python train.py --n_experts=64 --balance_bias=false --init_std_router=0.0368 --head_dim=64 --vocab_size=2048 --norm="rmsnorm" --norm_eps=1e-05 --positions="rope" --attn_scale=0.125 --init_std_up=0.053 --schedule="wsd" --decay_fraction=0.854
Below are experts of layer 7 (counted from 0) of a mixture-of-experts language model. Rows are named router (the router's row for the expert) and show model dimensions 0-127. Each number is 500 + 40 x the weight over its row's rms, rounded and kept within 0 to 999. Numbers have three digits each.
After each expert's rows: a language model's description of what the expert responds to; "mostly gets" lists some tokens that are sent to it at least half of the time. This comes from a sample of Wikipedia text that the model never trained on.

# expert 54
router:500563529512534480448509541522515466548507524487402464562456508490456519550548482440525499488562511441481447445471526455537482487451540474500508508520534540460524467479483500485552530512462539566596522537513540482404465445483535608487481455501517435545500504434498487456442560481478531550517469473474466508405421500518487514482441483450461489390487532473488435491488491481504518564489
It responds to: Inflectional suffixes and participles. Plural and past-tense endings such as s, ed, ing, ents, ions, plus past participles like made, won, used: gap|s, attempt|ed, collect|ions.
mostly gets: "ents", " made", " won", "ists", " used", " received"

# expert 43
router:485466489473525515450523440506435566510524466514531399539589433457483452510551448490509493479472450497546494506513548538449438525468477542545461421498412444427459521583487582502540516566457530503544489490523476568459461517506483515500484523473505474418481484554522491496517502480415511560550516524510494526466542412553488573460512497484530500520562509459505472555453468500485464477478
It responds to: Last digit of years. The final digit after year prefixes 201, 200, 199 in tables and prose, like 2014 or 1981, plus stray pieces such as m-ake.
mostly gets: " Dr", "',", " near", "%", " dr", " la"

# expert 55
router:514490514531498527514465428515494578514518502525585470469551478494444579477498524447497489465472548456470526539493486501611397453558552503570475506502553410440528522507527470562485526583521554480530463507512515525422508526450531495533490522542494460538549499595397518447498537541538526506438499502530482488542452467489475463545512492539590506484511514513499532510497539468473534452513
It responds to: Film, album and section words. Media nouns like film, album, song, book in openings such as "1991 Indian drama film", plus "See also" section headers.
mostly gets: " film", " album", " song", " design", " book", " Film"

# expert 11
router:565528509567458460510520547398494477483443436503528498559502542520432490565526554558469491547420461469479443486473509471492505522446492499509555457498482539504527514501550492537501520455451499460455472594455473539497529485526498450532590513541499469529447428518462502589459454442477541561456573527583501507520513514532472502510512542471503486452520524498518540454400533545502552457496
It responds to: Years and score digits. First three digits of years after a space or pipe, like 202, 199, 195, plus en dashes in scores and spaces before numbers.
mostly gets: "202", "201", "198", "199", "197", "196"

# expert 37
router:483542498437518548528493472562479483535503467537496466493475445551511558502411497540500511515508456513494551502552444502522473510430453554505477419484562469419424471519495521509531513436462477477492461494473458522504468476473613634514474483475491534462492558524470450589440528523533424490532461529513487444449486558478464482464410513463468542487545489478490509561470508530472523478524
It responds to: Foreign name word endings. Inner and final pieces of non-English names and words, often Spanish, Slavic or accented, such as Ai-res, Estudi-os, Azerbai-j-an.
mostly gets: "sk", "ius", "z", "ille", "ya", "°N"

# expert 28
router:519480469504498478522579521555465405478508529563484524552413474451474492417571483495465464487554532480506411464518554529509459470470467524476584399479453470514495501482493458459415515520493458478568480484525495420484513430491439507485486503524482500546496502493515517467465469517474503507468522452463447492581514526481502447571530477543519485456521436496559546456469522528566554584485
It responds to: Section headings and table rows. Opening == or === of section headings after blank lines, such as "==Early life==", plus pipes, line ends and cells in sports stat tables.
mostly gets: "===", "==", " won", " football", "====", " took"

# expert 6
router:470448457555503551452499460549507538544519539469488566477459494443526457511522568461554476480544498466530473589492519547506542514461448598532462540501501522489473455527497541503497550504583473526459546457466458474485579481425500505479436495522472452537483503474499463534552495489505436471515526521478471484494563495489522530531566476544460463476547519376447562526467525481506573426422
It responds to: Mid-acronym and name letters. Capital letters and pieces inside acronyms, abbreviations and proper names, often in infoboxes and tables: ZI|P, NR|H|P, FI|F|A, Shel|ley.
mostly gets: "RA", " Germany", " George", " Off", "ley", " July"

# expert 26
router:454499472524530573415475503515492504516521532546528428527448467519537552526465510533504550471476516524461497534582431581404504462467406530433455528454477528454388525523508505549522519470486424514495455498467459500521451529496523560536469474509504614508450505529463486547499519501544474519470467567522496510496522516490475499503443475474484546531550492496551526548448540501493584530570
It responds to: Slavic and foreign name endings. Final letters or syllables of Slavic and other foreign names and places, such as Novorossiysk, Azovochka, Konstantin, Afghanistan, alabamensis.
mostly gets: "sk", " Russ", "ya", "ana", "á", "ius"

# expert 9
router:517516518471461533536530572410473443511544496542501523494539445479512514463534494504507460524489513492492507505475553545499469485448547452545483492429522465475537516550526510458523529525521470574465536455502544566467497528490490466488539529514582444436492468488518551454575451472582474459543405576562495560540483476509549496521495458464394443467467508515497456482451534581467465562565
It responds to: Mid-word pieces after b/k. Short pieces within a word following its first letters, mostly after b, h, g or k, such as b-ed-s, B-and, sch-iz.
mostly gets: " sp", " k", "-b", " so", " gu", "ott"

# expert 4
router:512485510493437446482470497425485480462472451451493528475480591560467507535485472477444455450554477535463505556531500573477513552430567464505513515460497526510484403511555476556534489585467536496494459483615519453422535597493506497539490480530502499538606441475547504487531428488517447457482470507505535527427477489530457517528504496513539540507511453515559519517474519506500543454459
It responds to: Predicate verbs and field labels. Copular and participle verbs after a subject, such as was, is, located, built, and infobox field names like Born, Synonyms, Full name.
mostly gets: " is", " was", " Par", " bec", " located", " built"

# expert 57
router:438545468552472536520462549450537446464489550560480510471539492505454532430544557526510511508482490473477545465456603444575481474415548494478498542525547506484572474495489483472475492467548484436502508478501550512483535529521542427465557511486467430533482501463428461476571468507472538506512516523534531502503496527452513474440562467563410497477551570541464551550545443468506436524554
It responds to: Opening quotes and pronouns. Opening quotation marks before quoted words, plus object pronouns and common short words, such as "idleness, them, it, work.
mostly gets: " \"", "′", " work", " them", " '", " ["

# expert 31
router:543543567521541526419435531448457566481512488475532534524541488491448447499526507416522492501439522452464608529507568465538506523393490483510492539519575498552480493494529515412471525464435404473467479504567470521500478490514432478510462515540532406535510496484510495461516454507521511435526482461509486454415450492528533522523437530519446521549534483506491468441518470506537527459521
It responds to: Verb and noun stems. Stems of common English words after an initial letter, such as f-uel, p-ull, pass-engers, work, develop, start, often followed by -ing or -ed.
mostly gets: " work", " trans", " mov", " sign", " lead", " air"

# expert 32
router:486492453552464534522464502534509491454442538506490509539452587478497442507584560410492508499547560547439436492478513501539433493490571539519485541518498467469488555400352447503489524501493526512505542576471456483542510481531505579543501480451489524521518527465506528515537510564473473519491506508474519464415471535454473493557503498438492499506598450513544455456506488528493480500463
It responds to: Suffixes and infobox field names. Suffixes completing common nouns and adjectives such as -ical, -ation, -ure, -er, often in infobox labels like Personal information, Gender, Current team.
mostly gets: "ical", "ersonal", " public", " local", "ilitary", " football"

# expert 60
router:474535444637489499535522556545554459495500490513483471499584489526546438520549480448531487559543536441514554446488520566504537440602523431534498568536465479565484523459484482507516531475475532463514520546455520462517491519445471509471526470431476529509538442504490503526506562539497503452542548481424452503466530472451545479548494542500478482510478558496563438533420497441502473519452
It responds to: Prepositions, articles, determiners. Function words in running prose, mainly the, of, a, in, with, by, plus possessives its, their, his: "a fine of", "launched by the".
mostly gets: " its", " their", " his", " any", " into", " several"

# expert 19
router:478497486484464515495476373517553525502522487508481532553486504535451571510554542376545486505595575449457523514550430484471477559427498557503496532469538492495465521481361528523471542472538475498521459521497450490445493434441532578537467505580488488498505509511515516507501515558536487473485518555510494516464511508458567473498519539489448556532539541512473456530505538489538536473525
It responds to: Endings of institution nouns. Final pieces of nouns naming organisations, places and works, such as Tribun-e, Corpor-ation, restaur-ant, plus whole words City, University, album.
mostly gets: " City", " film", " album", " school", " University", " York"

# expert 22
router:528518498452495546554508558435528480473445548496536512485486559508478510518490584526518568478400499468512448538429486483527475586481540444491519507526438570449541489500490457524540435488444452489497502516452440506535468454428462417464504532513483549485509424461483507508466551486515440552450491482508534547462514465504547476496384524435503507488487475547480453460429560485492475492438
It responds to: Spaces before numbers. Bare space tokens right before years or numbers in career lists, tables and dates, as in "- 2019–2022" or "21 May 2000", plus score dashes.
mostly gets: " ", " ab", "–", "ecut", "fess", " profess"

# expert 29
router:549523476549483496512425519437435470483557520404529475527578539466507509511496497511476441526512542446523489516463505534444480490488452553438490498445489562499502501603488589521459614492508566489492468493536525477529479470411525443503459451512480508475489467481540554473491433431540502504580574496470473565532457497543440578489525478498493448493498513487523536538541436508510495484522
It responds to: Mid-word letter chunks. Word pieces such as in, D, C and digits after a capital or prefix, like B-in-omial, norep-in-ephrine, W-D-EV, plus long, old.
mostly gets: "istor", "D", "unn", " old", " long", " X"

# expert 7
router:446476486515531500554599497521476513507462493497504431502517494546578469514544438482483501509517529490446509550564453568508510467592489484489477492418570490492502550484548458512462542437501495464405472490489424517539522474560530504538508507450477447439538495544478558484533459480521458508551491546447559453480596511539505443522520543530514579434440519525468465574525534473510554508516
It responds to: Prepositions before names. Prepositions like of, in, for, from, against, especially in "Parish of" or "Department of", plus capital letters beginning proper names.
mostly gets: "In", "On", " Am", " against", " K", " for"

# expert 16
router:441518460456494432514543512503412498523480640452570460485563503527543546466575526458469514499450486569519453543535536539500529449483460547419474442565504513555549483551535527541486481538526486477508493503499495525528472483491433501517487495493531477477477400507529481547541504472470442466521438538566510512511455510506485513482508427475519540398507504490421533467513489527472572494470
It responds to: Mid-word fragments and digits. Word-internal pieces and number digits, such as the v in carving or Marvin, Stat., month names, and score or coordinate digits.
mostly gets: "v", " November", " stat", " end", " requ", " August"

# expert 56
router:442499449438474484452473551478538494537567484556495547531472578510514512475465484506460574441475492480491439522486513531500470413542509514517516486487535475447480498519441515554535454491499539426498489484464535517491514542455488548536399408482526542441534463587482452558499535510510531549478488509518508516490439541457612530477513475461523556576549431511484511514549563564481521479450
It responds to: Inner syllables of long words. Middle pieces of long words and names right after an opening syllable, such as u in conductor or league, ic in Connecticut, uc in coeducational.
mostly gets: "por", "stit", "mp", "ract", "ius", "ult"

# expert 39
router:471433508452480546520420522471536488551483537489499504548524413480499520493470446473513495470526522485520456511473478447562466504510556526529537546539566566503493537515476418539475585468528515557443397475538524380450543473487542440489477487562463563496478461466462468531485527504496489501398512458489496509435464506479515486464454503493505480575522543473440428573555524488498499501483
It responds to: Academic word stems. Stems and middle pieces of Latinate abstract words, such as categ-or-ies, polit-ical, det-ect-ives, stud, educ, techn.
mostly gets: " pro", " stud", " polit", "istor", " class", "echn"

# expert 53
router:462503503463536468506465482454533592563480562538493495460488512486563494522551508448533460502458534520525518482469467462485523484501537472477561463508562469468437462452562460555481545459576449466468543516531516485551553507402478407529459548389536525537450509566557481524484576431464484471503505492481527531464471541522465536443536483522471455466491489547479506479511529484534473428422
It responds to: Latinate word stems. Middle stems of Latin-derived words after a prefix, like subse-qu-ent, indiv-id-ual, con-stit-uency, com-port, and starts such as comp, act, re.
mostly gets: " comp", " act", " re", " prov", " dec", "stit"

# expert 41
router:534480493486525480498605514515553516452561478506578506505538452512495462498568408447529433523528477511468563492477464532554505403556479440441495522471518497574520493445530449448524493548530491415505574508458469500502467437509513566538503498509513489479521478508544472503532528430550466462485519488434478541456545501521494553550514547507488463514435492490491535534425528453539501549395
It responds to: Prepositions. Prepositions after verbs or nouns that head phrases, such as in, of, on, for, from, with, at.
mostly gets: " from", " on", " in", " for", " with", " after"

# expert 52
router:530451524544481438519484503462485451509492498517496461505556517517532475414534561508498441463548463473488568418526488599464548488559522472512508510572484481529478474457558486534466422511457542529572527540422528518517479487465441511484557523449483437521537519535442534452508537580506471488506535466416484458509468525511510510489506516488510486419563596471557465558481435485524523560465
It responds to: Function words after verbs. Articles, possessives and auxiliaries in running prose, especially infinitive "to" after verbs like forced, wished, failed, plus the, his, was.
mostly gets: " was", " his", " is", " its", " the", " were"

# expert 40
router:536470450449527416539497472509483526493464514493415508579534525431426541510580549514498473485542549539576541515510515528583483513476519525475503557519495539521519531445418519462519492511520550541479486484460484529487504488480487485480530515487546507589458523527506527443510515485554394534478466536478509448499543408528541420491544469572546523487566497535456542440539466529475528497580
It responds to: Sports competition nouns. Sport organization and competition words such as team, season, club, Cup, Championship, and the A in FA Cup, in sports articles.
mostly gets: "A", " Championship", " school", " club", " season", " team"

# expert 13
router:495501438479466449497565455459600401533482495460491509540511558459560500560482523528480513494404530438542469527450530493549502546479529478458510414568569489506536508457497516457440477503562439525516508514517528454588498490540525449430551500511462485550526410542498483523536427501495520522513462470518559527493493470505598505497509437464515492468454524470477509447523517457459474464463
It responds to: Word-initial capitals and pieces. First pieces of words and names after a space, such as G in Game, Mich, Thom, Rober, g in good, and year prefixes 186.
mostly gets: " Mich", " G", " Thom", " Rober", " g", " Fl"

# expert 36
router:469518422499511570550486456544504453452487537491497542472447397565526524452527502573517447492489519518506543502465503499579511512488470466621478521473548476500538458523424497549429459460473541514492495498492454542413541480518541460468569463511495467496499442455460470504480452511512507456438396536504541519552560512437452447510485558524488451454471463468475500507543468534549489480495
It responds to: Inner syllables of names. Second syllables such as le, he, ro, che inside proper names and words, often French or place names: Roc|he|ster, C|le|ese, C|ro|atia.
mostly gets: "che", " Che", " Le", " Phil", " Bro", " Lou"

# expert 8
router:470478516562530527499437538519518554551429489473446381506517509595465489441454493499462469462487492497447502512540464510513510497485455520477480559508592496580495452542495561507507506511461509527529544434593489547544487481562502438516502546572506502557513503517488517520476478475503485483520447543565506475606521505496555469502519470484527482531546502593489513538416529528498497555587
It responds to: Mid-name "an" syllables. Word pieces with a vowel plus n, r or m inside names and months, as in Xanthos, Roanoke, Shanghai, San Diego, May, March.
mostly gets: " Mar", " San", " Mc", "andid", " Russ", " Christ"

# expert 12
router:513542591467530516584543564464463485576511549544503553487522536509533544540434532517487452518561473530490472540578448487409536586529472560495520495491483510493499575481536522446513420545490448457474518492467426470496527553559488502491509489501513500444450478501495455487497547594456437493528524505512520493564566498491516538547504476472578475503526530519451568488489499457566494556458
It responds to: Punctuation and table delimiters. Table pipes, opening parentheses, list dashes after line breaks, semicolons and heading endings in infoboxes and tables, such as "- Country", "(aged 93)".
mostly gets: " (", " |\n", "\n", " =\n\n", ";\n", "("

# expert 44
router:444503530521486507441486423543471453528540505496454609472427537490555486509485467518541488535527534397459556475507460500485531516510431492552465471483470510475489438516523485471430526466465472487444456462511422540506443464539523512472551436516466474440589489422553523464495478584495441438489536460599538476526501520557526517487463461480513542487501473534439494532497495486517526494565
It responds to: Personal first names, surnames. First names and surname starts in people lists and tables, such as John, William, Pat in Patrick or Paterson, Dav in Davis.
mostly gets: " John", " William", " Rich", " Pat", " David", " James"